config = dict(
    n_layer=18,
    d_model=256,
    d_shared_expert=0,
    activation='clamped_swiglu',
    normalize_top_k=True,
    balance_loss=0.00113,
    balance_bias=True,
    router_cosine_scale=20.0,
    init_std_router=0.00824,
    lr_router=0.000488,
    norm='rmsnorm',
    norm_eps=1e-05,
    batch_tokens=65536,
    steps=4250,
)
Below are experts of layer 3 (counted from 0) of a mixture-of-experts language model. Rows are named router (the router's row for the expert), gate (a neuron's input weights, with its number), up (a neuron's input weights, with its number) and show model dimensions 0-255. Each number is 500 + 50 x the weight over its row's rms, rounded and kept within 0 to 999. Numbers have three digits each.
After each expert's rows: a language model's description of what the expert responds to; "comes after" lists some tokens at least twice as common just before its tokens as in all text. This comes from a sample of Wikipedia text that the model never trained on. Tokens count by the router's weight.

# expert 11
router:453515431590505426418530476484517521418519516532559561535506499520593536527498507424585517563493415500520440471435514479467580522532492474471486518505552536553527501548494521518457421451474533484502559467465414563591539570445432493588386490546535511489429427535451432511485539474524495521461384457441534620422461502465557522500473479463468464531595508569555436472515400435486534436495571458455552445560535467444532462558430447517439446546419444473574564406648468520490587587462551441513449434505473481486472514606482479487424517526480494551385461545489526430527486568465507531537515522553441473606581474482432500463495459621482455496517485495458625437557485515487529469490455548509508578540563435518570425580464526476452522469536431466499472471434439498467547552506476
gate0:476473495469413570421576539470509511512448406601555421499498469512482521536602418549494535553570395505473461456502394505504509442540475385503446518431507443482529445496472537511545489593521530560478493583468568559550467489497485480485542559466537489507563581480438493448572474501581517481529466466497483453535548532422484524625544479487510537524643538514536527433524499551589507528576502546560466472520500469449560486512529470527483485468562421415448486539600463531483511603500553515554458558547473441462633484435562488466429431447436465643508454498481424480481532525525464573481444588521495414485473387450515583498588550553589432433465556509505524537483537556495556525502543516531481550550546599527509414475470512474511568450430525478550511551426553410521452509542500
up0:496503489474469530541465444570563603535491521449527506520436581499520521566463485530500503555502490420638517439450471476459543489482522475396520489458461545493472491489520523481551619474628413429507528494505560407475471506482572581499556509465593550491497591492458551532454428487494475464499429489480506566487517561604549447439501566469534546552451498452508626508476506544441513429528507537470474543540535426385366489503609434609496594561490485512432449412486471445480512521446583446487496484537495486492550410490530519536568462428506510535468459561497507489525492490470474515496466494569532506437444527523490528538538387404487464496545591501441544513622411574379594472541544501450579572558495507538388523534459461566453474498520476518445423485582521486482495490520425
Name starts and superlatives
comes after: " the", " at", " S", " R", " Pr", " for"

# expert 5
router:502539529633619528554491397547580439434482508520509529543521418481392548513502473491476506442496542542458552540494496532484592440508500473478519544545543514521567463450446615561539536543561574525513478502472501568521566509566426517485554447515536462510525417511427445556573513484488536452510527456418405559509511483510557568542542471472563523576532510430496474482526455460510427548474398490532536512558490494526604525509489535535470588439369499587525432558473398399491487493503496520447412433475576486468560497535485513448395486523588524558415483505474573518516476544447505469618495463466498580585474504484474513479502446472573529468437470556478530524508564449537475485591428432472498406491475582436599482639527460493505428494496411497434522434432576443456497509476472
gate0:418464537464486578554484497467448507371460584474529505598479465468442571584510457471561469501497533428564472478530511538537461476493543449433523552463533546489494445559415529544460505556513415454560491548517404476522513584494528443459535485573538456575499577426423500477544392504584467496548451533608532453505548576388516510533544464563475549501536392505469508522564492548478549449497499496540436533493522472523516509558507447590462503397518564404510491425546462525422525473608455454503583452485519484533560525473496471489506486455482565516517541547445540516477542488496541534470545574532375392520484602490521514557505433451529565413487511485484512559358417508531466477397457517541455549401558544635573448438561564460486522527421547462533466499477508438494500465500568
up0:465528421456524491456477579483514548525436475520481547506493443519515485507471416513485526449447561373508614543487493408376525510558571569451566465559541516471522617499564568582463619527483482432505465532452526511417508596528532511465555582471442519365521412563480490443462508515483508458455437482494563556477601486528463506477463520505523482465616482532526586547413521520474446486472504501505426374534503532497464462509521500521577646560503513504445485494479526487397509506530521428552400568513516501523563405374552438525504483474472474412476466511497486500453509521507577541510497506461439516409484488499478523484487450450476422492533526634386446506589460486507589481497427434502560471596525488516521433450552464559537406451536530487404518451492514480497519505513536
Capitalized name openings
comes after: " |", " H", ",", " G", " of", " O"

# expert 10
router:492537458557636455438562493447532526447448481396555480576491524516509495464498447520528491434473530542484548535505474491434582527445496481538403555425470439529544492497449478447408547496467650570528444479439553496522546500525421482482500397534535543376488515477535571546553440432545514504557478396540495474469535564533487470526517513471501404496454564550558497443486415479466431534490504515488518567532460580557529468434533588506449451543384558547547488383577447502572623497507425516580512512612494496481482580531373446562511513434550538495506506503497537403443434417521515550558524456449471536468531470502497550556527502497564458379529582509454453543507452424516571504519516530558543491560459471483513430544518414458471543533489475404451471476454469430510437463562488
gate0:404472574461443551527474559516450468452449467497537502533556429415488483602512498493608558502492485533477432451421507436503432478477575451472446500468561465598509462450469502587506557495562512503490457566419527602539531457477510431411580617569523468485547461506523470522623400490590417487486495517547517465532518504509528443540599515480467481439598447516494511420548514419482514448488435600442459511523507465464571555413499497527549474418619491515470510491548494502429576520554387578481475494504422504487545478521505491547504565457447502575500477522495518561523546416483486556538534552460491503486489406544544575513552567438514477461508571512534463619447421462538566541483479463509515526420522513490551423487540413449485536473445498423482525601404447369435473489534538
up0:472543549533525510509487532473542518570349513498490519441551519575533456516527499605439493539566472493515573497493460429518528486618504500384571499544436481508457462615558491463482619500460503460355474453522468452407567535511487531529529555395499485443556488439477567478374517489450516610502447443459473473458518567565538480507429518451449430480516487468537543507490471462526484523572494561543413442526503529494477552500666527525440478485447501522474380459500585554521454542502591447564523446564460507497481518459476430561511415425510533469536600594488506423526489586551530614440535505540511519460469503496429442496530525521520579454595499478511465441600568466551535478475498530559499508462496530530457482520556490508513473487561435466434486398522430474426520588506527
Word-initial stems
comes after: "-", "|", " the", " M", ":", " m"

# expert 29
router:513498601470543452522539492511447451494407521567475447463516552493522481532461442557540489487470515540467470515528494499479562512504484464489583564484471534525486565506510476507556439528492608578503544599520552498474539451576517440502519487432460541493539405471496510506434566600489511541481501544406575430507551513520462374478561485466501465467534482472592428631546582498511500536565423530436551492543517537401555509582503455460467410416549404537493585483484466478610507551498561546517593536450419478516552488553494521524534512469537442538462400429561469447452434493549546571467521502541528447525438542491599482380534554580606507520486551479534531552478527451546560596526436620503456460500545479480507487373536573560564480482522578499586496459522471538471629540531560
gate0:390489570487449523565541543507464460519401431480593550514400397523443490470462512519547526498441402493419525455444527490553436461456479507403492576420477541468504486509495569585498553517428422482428470577611495536534492477431520467509516594523468624427498550561524556474529539462581483521593500582508506496446544529530589556511568476484457519448501466511383492403533489463486440497433429523474474479568412531436457471462501531519507544451526600452412453500577518536514468504506511526550539524490518479589454366510505538437479495510492550516467489494436472602491478504471469514395565556450526523454488531408517429480433547529481479416426536474517470549504489532520574514425522526533370627516535450442464436535449507406483537555501555489578452542471499445502546487519564
up0:579482487479433512492421452477544556543561501424463543474438481504481521497530404549524387466593458478487608577500456565372474527465500512464564453598485505607528525508620481492505519463548567475490507504517515479479554569512520517610490457529417465514444498606484537585516491522408585420500521395504492527537547521438585553381440652420504395570533445508500529433504525611463415491537438482484540566567548480457448514472519426514524529497468493548511501509414506468416547532505500457446520449511464508541576545549484485445564571503553527499433579523550504470479412461476481458464497531504560559474499516523437466454531450477464448477466477554523547522502600537464488453529413429465590471464492591534433518522499474531377478530502507516444497510514607572437534481466545
Spaces before numbers
comes after: " ", " |", "|", ":", " (", " in"

# expert 30
router:545484503435485473542495559440547487545424539502423423481527595513429586560465597552391492494575535532493501503562529478530428520493525500569578477484497536576496433513442543507523400440494379478441497475574453508531486535560532503524469544546495466516454549519601524429456485495541599339478482452577457405457530509577545441481542521530490469559441492522504473548539583568502527438476504591452472537487498437438477522498450539448527492533630490528480396503537531523483535505515545457482509489446473532442551499419456495389512587509520513460453548580428452481519556466479465441461392470560518428490489507502477470539558519449592563539555420596454471501447481457443419564524569487456640450456545451535609495535486597530530523418469508556530495489572552492550576527534518
gate0:463508536465498490544472582465474408534465510554535393567512471463492531624558448520497594569457560521558542429565481519610440458462509516422518515437473451485494491464523454557556424461536478539403487462482555571558452527460496511404559517468450574490517616503542534504509428514524479579483473515552457466494479529455616544477528568441508444495470378538520589452493466529474605482557443499465489458477513509434488534507551470566493447510548468497592460457523471541471457509569546499561411526651539464490473423493409486517516457405516494547479577557490508521430494495436470540544487584446464482522466508478532527506476437539452511406511600459587494499380478575451537606535548464497527486409633557455542398430484451446522509469487492463548534549470465532466422432550514
up0:417465494543553557537507351579531531459449450497483573388387562523460510517569470489557450482509477462474552429486495466548462505597504499463519471486559554421583582543493508551492548495551498500521533581497580471440444572456472464524539562570468477414525515507555543422490424442477556439488538486492534565492576428432534545495519508494496542580603575473461506493524475500466448493555480474449522498548607480439539479532628556515523482470477435550443479444521598525494512506460523359484460447486526484450447453362524579514663409499459423547525561503550521565553494532449521578555447564524551480502485519609517525445480456473535567609510511531410529494552590503582522409527574520536509541550497530468485460458569489459485437575543538531506492508497471487457482508483527
Digits and letter c
comes after: "2", "1", "0", "3", "4", "9"

# expert 0
router:553525420454438574474587553455488522455422430510468462502500494485456592499395455485535528475559570557519515466480476530504424492505458544507502472488502458475468532469489491472505502408504557447466483500514491509446522543475540457453488437463473501479532308531439462489550547555456449575476527565535459489345574442450514495509549480604520465468507540556569570497555480540461480517454526510569583477372535478490576631615521518490498524476487480472387495435562462463525439457456484527535472541466543444556598488516453441549494587507504491470505467527549508447606402605396483546536460485352507417535456547506526476537438551404488494489524571497456495571490525473546466515448559504525485489586469436502479517521538453599400554504524438456492530489482460463624562538513452
gate0:337453538499492502529461501499521475478488483506496466519561502496563445506566419498554503493484478488502517531510463462378355458452552533424544548517485393516480529432477491574524549515476538607474420475489448525462471470550609470466544544537497535484561494558526494562453484440482388510506414489578515418510541453432563543525582509602428437500538502490504505484533476525500542452417430620474422471486513517527562489530449488552508467409495494455508430473501436485504487518604479470435457559552494588471570526578429421531471469471438473591506487532425504574472549522588482544495561462486491452518505456497490619529552470441499509477448555578488543484526453609538643421425544483429534587470582570515603493480508466521503499485489525480523429553419394456524521498523585
up0:545476562569483510491475472531526450556453436401443516528553499575545482573436455546490470555486528428584505450442503492530497475503449411464612479543535557470560518585535568460540563542452587472457493525440575452470509444470447452530599474580348497457506450456512560483488496568518538483507445473414474538434545535503502520425502571412479483557508414450514536405496506475426434554533526473558481415520473482575513428445511413524456462415495562523579481510546510511534439449424549448506581460623487560439508502457558542484489623530450452568472540513567497420506527425583580614514508518479490507499552561518466560547482504500497506506568472557481496425527461521505577577504444393540502562504401593480483536516486523475512411495510464587498564568482579573496506496424534
List and table row starts
comes after: "\n", "-", " Born", " Country", " Coordinates", " Location"

# expert 17
router:518455509495460504460440471498510539503521543498517446501523500472488501505553505439471551549527563478415544464568436490510465508523523496550423484488453473456451528474469512511573563524475581376445468532501501514437518503525427545469524548542471517498557632535416427449449595513524535418480524468500447460488526491465435426497448526496483539424526456556464524465497542528398437471562458497494458441457513549538492456571516494447507535456462508444478413551429404532449421528563534585369542593502476489440599484464496623530510512426459523480463362452427481539514399428503562603426533499435434395500424529430499550535430545452592492384437467477427392536522444470475511472586554403486508513549470490524479452443484472463498523478463427512417543365489501548462480460421524
gate0:389562483505422534446414503570468489422598557506567495572466424473396407480545468423493544574411529384375554525452438516474457488554517510483537516488542533427522505519490444500553479499461529542586507511409443442483489490582529475457570549447517592509427506555485536476535394454518505480575586511505509491449547528462548525490578543441539496500519449567422452472551410471552517453509531532483527472535436423455493525496507485494580455543547442498446411545557501402491489486534578486546535511549535395561499461510523460438531439486556523602462516493468548565449522507542590544472515578489514472522417487478500568597505478509484452477536479601548432558537582509564445512534519523482432593476568479425582427472635453494476451517510533502528526548431542432539458439577496
up0:412476447487517448513441456478492641524424512507483509462524548574481545476491491508530432524581424478455496509431503408449450483512479582478433531538459481463589584536543399481521549459455591483525463546510553557486431522510474473463466474469502560406453498493548556493483418490545484624503499431471557531453606614524533571481458609468506500487594518572579486566469473559514493536472603535578425458502551478562521580456557514483534545385468552489465473434409589486512471507458600535472492479527507469430527451474540456565484512540460577574608562549517457497496485569596479494476546448570470523415437494479489449485570551465444633510458501539480469533580500465415483477555544497501472511434566570507408446483531477602499452493545462464542568481498589516459530502554453
Line breaks and parens
comes after: "\n", " |", ".", ")", "==", " ="

# expert 2
router:513453576566579550478474519545425454564555509462481494520428483506509456522547641515438524468554536453523461540463557428535548467389564477462489506549443521458548538441488484485408450606421500487410474542497454520488517560482489604489580422574500538484407541465506526575427473477507536384523504536461565506530457468406466523502548594545548531567506553526489420468471425548545547501479474526663478529497570458451551422513533492529578459599551510447454490579502480430403554462468537537537494484530436504511570462467546498399488587645481508511529490508430518489399606522492572445515429482505551547542561465510484517444545501418445519449487567508542412459424479497551532526447524540510454482453532500490597514433576533475573558486456554558502479510441481429509514479513452
gate0:533478457478501493476453533451407451534381525524578457566531435502520505518550488470484499541476495605510435474538471551479511554530508490323440513478608536596505570496440520593454501465495547515488525533491484432449502543592506466510536523494500418484655493584528540498504436503505467464495452481478486460508472493497558468604586588448469505451537394489518469444476497550557534539463483458519523472469447446416604521455483450604457523421582556503543555526567451546443502482486528562481431513506469444538525533404556455485512421537408518565492516488519476535450524510548464474424528473463547487520480459497559694508504514433538500482437562603610521511483512543528592421431469515543517518511538553534548435477591430431531481541427476495542534443453444475525534394447462
up0:500472462497566489569454470544483473505430397540606499509377460556476547566503428611501402495565398421562530538489596516472512521438560539426538379515478497473524492512475518490456563614485530521523388571537473482512542445522483497462528508418543550461537557479498527512461480513549507431534504616451502532450516498535570554546542528516442511500585540520510583498546546404472456461540508426516540432537567357563380564570564531488530573507511509478484444519404444481488541493437581432459452503486520547482476440438452552451503471479595505454501514540454542520578482611468543537582504490529555517489455578522471451508567452432510614495578518471460411481584413502450492515539552410516517573557530533581506554507451557502482513494493487423440542505505482487479523583525523
Inner digits and mid-word pieces
comes after: "1", "0", "9", "8", "7", "6"

# expert 4
router:507505442516553545409532450506412469447425495482524469462491479486484530522532474430476594563533507501465554634405480515490491495496456544459471528478584483519491539572533472500587503523463526477365443568474500523459479499587497488454430448503497486504519468494486470436525444532486466561530415638496546528540461490456492581502517458584547444459515370546556436539472486490479673450492512484449485522499480584495447509625459498516524435539438512475362453501483600597441598533556523593537483451536526466415507436454499431537494430445500607475555451483499501533516429569560392587470507484521454427494490539544446532531545546533591393455412491509525492417529499505415447531481479535604504463478452423574467444498565470527468552458517526500510550513476517511515512576476468
gate0:487498645464477526505488539516529515423418482471466432490458470446563423547566502434475435537439475468502532546545463473480525455494451553493495497456477442548514540513414472589445492544479483511512600479496514509468512480445621565426467503504551533459538596487464469541514591490476478454453444428516492442569580565483512520505544562510402580489563448526539502514567451490427464438451532512507445502541466489497522520546494476470526515495550620446504398483496455461481475516541480393438541491437509434570591507590427538555490515471392526484448418520464408553447615604529524555492575531525476533539504572598529605510557479557375471422480504514534442523467455546597552458487510500436476612512521469424590440470576507522436517473450545404534419559488557414498451490482535
up0:452521517564543566524409431533519565471485423424542495460573543494499505477507582492491402496430498388565545476546414457554525538566587503509680461536576519499385531524536500421539492562507568453475428494482535535501507559469589501490534689485509534477501486546497554518417507456482524504462447452479557526433570559530489413476485519484480483519501481567565560548451527534505424499480463570556440494573543458409415530472559528484578555491450421469527490519451523582488475531593538469518494549506434636430481578436476455451428449481569494491579586507563554460482453508556593512498442481487503465494465477502483494429496399513483594487528466534547550471524563553566528490518506526494482481512586471519430467438517482535543501457538426552473458455462433487521606583488552
Articles and determiners
comes after: " of", " in", " is", ".", " for", " as"

# expert 23
router:477441527479517396550505494499557527546419485502421586581405444537432476462415551489514671510541483530463406490466608529456461523476604467499488450472472506610567561439563487543567463473395466496553490565575569508456444380475471511466496507479523504417511454527505501582440444549559520472540538539480537529527410488483581447512487496553518484474564487490440497494508509470473438508502458608556534567519509532490435464468519547546536594514538490487477478510543512455452478560472478576575518606530456427511452526439449484430437517532471522474537445491329535536527442455555522549453447476509477427587427530485458545503473462424531533462473569554537564590481466534398518500515482503576561610537499456523496500507520573514488449514499480532429532484478541528377522366505498
gate0:448553498524396552418510468468394528524466448531524481524445405443434565414556483507574514459542439456511537472496468487486604513606563487516551551588457468500442523542543536529567520528468533496558550483486505467493549484516505475493593516435576492548484476404519602488620462436519426522421496554545520456512514530463592520549518398483520527555499389462497504410551529491470477566513431514515449514495459545464476543489596489452551482489547539498471470551492540480497530435502530498434558504540429511482595427451555486518532515411540523538506542482417549529405546565481568581501550498452521518567601447489563491431571502466351444486519513512476517608430520496536530471517558436574511476491554482462594354456534476527405530467558465439453538521536510497481606394558448
up0:517504513558512601535530491523557487503515432414482525456446553538506507408487487472553507506399473539476440497509500408366496510567500473527619464579462452576548590503569514522431600523549410542583476494536610478503598487517506480586505520438454502460528472401552591566495467475506524492430487521466602470461574521475499599601468576486519513516437474489547504460469507446531507560567500525477539482458585467446501453478531440484535561531561448505458430487462433459532518490505540396505542395479412475430454468503531453479530540369543474537527517580480444515463511414554506507485533558565541443504518513617456447560392461392428509460476525556527523513566539489587551498556483505464500540523537559455408480473513462499592443517498495506413461484496469372510524466466591
Table pipes and semicolons
comes after: "0", " ", "1", "2", "3", "5"

# expert 12
router:448502519425450525482455373534509531479505588627462473521540508482520544527491535498578444565536480532547512496496530603529526544423522434444513442498531502469425504456587443561537483485516540560544479467491447489484613553514548528484502427497564503464555607510407410470578577445474479462432562513552487532470523511451494439421517551437462421474429583380513504489550575556465385549548517467552544450486413482504517526559519527520452544510503410498479466604496486445556612553398439500479529470562491596466474493513506543410547488523540509414549540435549452512504489513522540501497487607562515633558443383550527547556498455459480529574515560510545503573545497485551495561534506449449501443525402497380441478527503576509468502574509453515546503560514554477414480530538553
gate0:431464512495465608501483531461495544415436499465509497459506460467482482533515474547519539512557455527497567519461508483436380596564523434502512526465486468483525426424537546547422475497445561509517554549541409495401511572500535564494503529490503673486524482436473503510554485504563487396614411570607460476563499490514480517466565492502528558438519349567479528550523570499509602458567524626554389484486418513547513526506520501509512444450571523483488531490460488430487551418490491518405505503540578444530511509448490478514458529485472498539438531450538500506465507497516440483467504506437461535467426462518555463447481521529481523420409570485572512568445499616605508523529419562470503577440573478443514455502497569446565479449391452497508579618538456414484562426460539
up0:446470615503548467468433485527532428544484489557488521573473465494437440586524492561489465564478451403461524448572545469517506484458561453555555485577513490548494467616512573524550566591377421507501441581391523487425535455416461448440551573507466465588611546482490568520432578468473576513526588618440492488468594568552453494514489582521568473537422532442475543557487500461476538505484405483505496487521585480483508481504523570519456553528425525483558484547360483535477471561386447527489486500535430541406538446482511538540482452496515449488561447549519447567460482506525525539514506495531546562511496553548513553516454499403518533426497366552464514384470584498504514415498409477478528533514533551400535485536538479555488493458556533520502507537454482479473538548459598
Score dashes and spacing
comes after: " |", ";", "5", "3", "4", "6"

# expert 19
router:474475503523443460471444505573439509558572509456554485489522506443533509583468643602544504498471488545502470474458469580518399519559525500530498577512502538508482516496535517496588446514471605497468478454420484544412502516612550538507459447526516428529521503489432520484438621531515513503526496516535396563535487525485530494494567528473451569606491459443442370469564457501540560535593444540487541457424465373470477562565496524454447410527468435556420561513373563586480531412505623556511472550465512508506460475536468436481544486510470493480539531543507439515551479512436518516486496477493512389545554610478545434623557579542499499508463561593519372498457482494487463465434506522416518481471496516523429497468499505547533455509470617469487477506507492544413568412423538
gate0:506526566556470513558473498430363545480430474528503502528521453475494522579610481457471450536475489488538389473535450513471515668550515518414504619495501363540601488447418445555417470543576460426484523573483576487602468450557544519458554467587542571447567517537516573548494619462574501465471474540536444501490514539496525553540580510517591555583483496549433516383542484486448580503484477647477417548511473531479517548560527479452494504486569497525406476444529509466414475468539494530488475565546522504522541529501513475526535399432431577531470446511506475597526530514547468505490519562506494574504521588493554529492493516467446474387532627570477515559522481504484531431474463511544451527479481505471486475609548473543489503483445518517520468513529510481474502625462471
up0:525443558508510545503497498454548506575359499509400518531503550462571442548555475541553525492446489438535498411516447387444475487531554541493606524568500518513509615450615537475530487576409512569538500614476521373396515489538536499543582529581405498461524455535552490477455560406453599577492537461464491502467567473400436486497475527408543462488565508480550475538445546495423409411418353518511459419491555471464466505473495450495495432502492460596496442395425535464546502565503502559511528519511465522449560536441466468518575481463511464474474547518576461499515541484458505556512526478565466526490487553549503515437540479424453517576517458479559540570553577542462507499460553442531473510467483509511578545494521581510465439399563490412444526477453457456498552521575538
Digits and -ar endings
comes after: " ", "–", ".", " (", " −", "/"

# expert 3
router:482450555481519461508520504556397454476478538446467547458564485563532551575403462459477568430612520542442434450365492555527517485492512433526494587513541478526466462446547534530554536626422508411460581533560507513500620467528464494445432485547508438469521465522542466562508485470489475471547491542427426488502496450538477537571549469516535504489486608355446535448496459506585578504511438437499502443526471487556472469504505495502442507542522467418443546522594538489445513446494485526623427537516521541435505480599525598521459472494603456487502484423495534484521490385494508442501505476517472587456498536507527492510531528573541439504503422494463573430494487453525534433550480431512515563478571493440549469508435492442553443545579356522505514566395521399538599603511457
gate0:433423528445505565537511507425421499551560576504563396539480472534484479525507504478466593578524523574441503537497495478474488549468559514483554536525562468539430505385518497446392643533457518506526521563432533493423439552615544473408550591497529559457557519491475511566504473535518511461440494496490503513499490546507494556520535495479472521543585376542456477426491441498518533500480498490551465504559529457494548546525586511497544520466586595523546554527498452391445537511490367536429439517526469550625608496557472549528532500475487497588491488519448424593402465504494473461506558570530508500449449561410543573525493572492475526405452504457450496535444387516519483492471586532515531597467524569526471396510519438531526563535406446463543459528466554468519387438560499
up0:472381511583565617441548497475432465515419440462477502565467572525476551554559463480482461489564486389426513462514503401529405513484535444494580405551518452559499493580546399514496515474556515466578521538500504441515494439425432478469526570422539491460564532499518504469510533448490527486436506447491547528569573470554505457451520508455484588447563413516637451625434500521500524427448444542494507495498599474540516518506548426519463530443500454535476473491494380497474617534610495438480532487521479596482437481417402457493460394432534412447493527502494483542449475491531593540530481507485523562516492540479470418539538475439540508464502373534554539505546489557541568412471497531570571530534563521554501485534489451522584493493570528546479481589581506448525491577479523
Capital initials of names
comes after: " (", "-", "\n", " \"", " F", " f"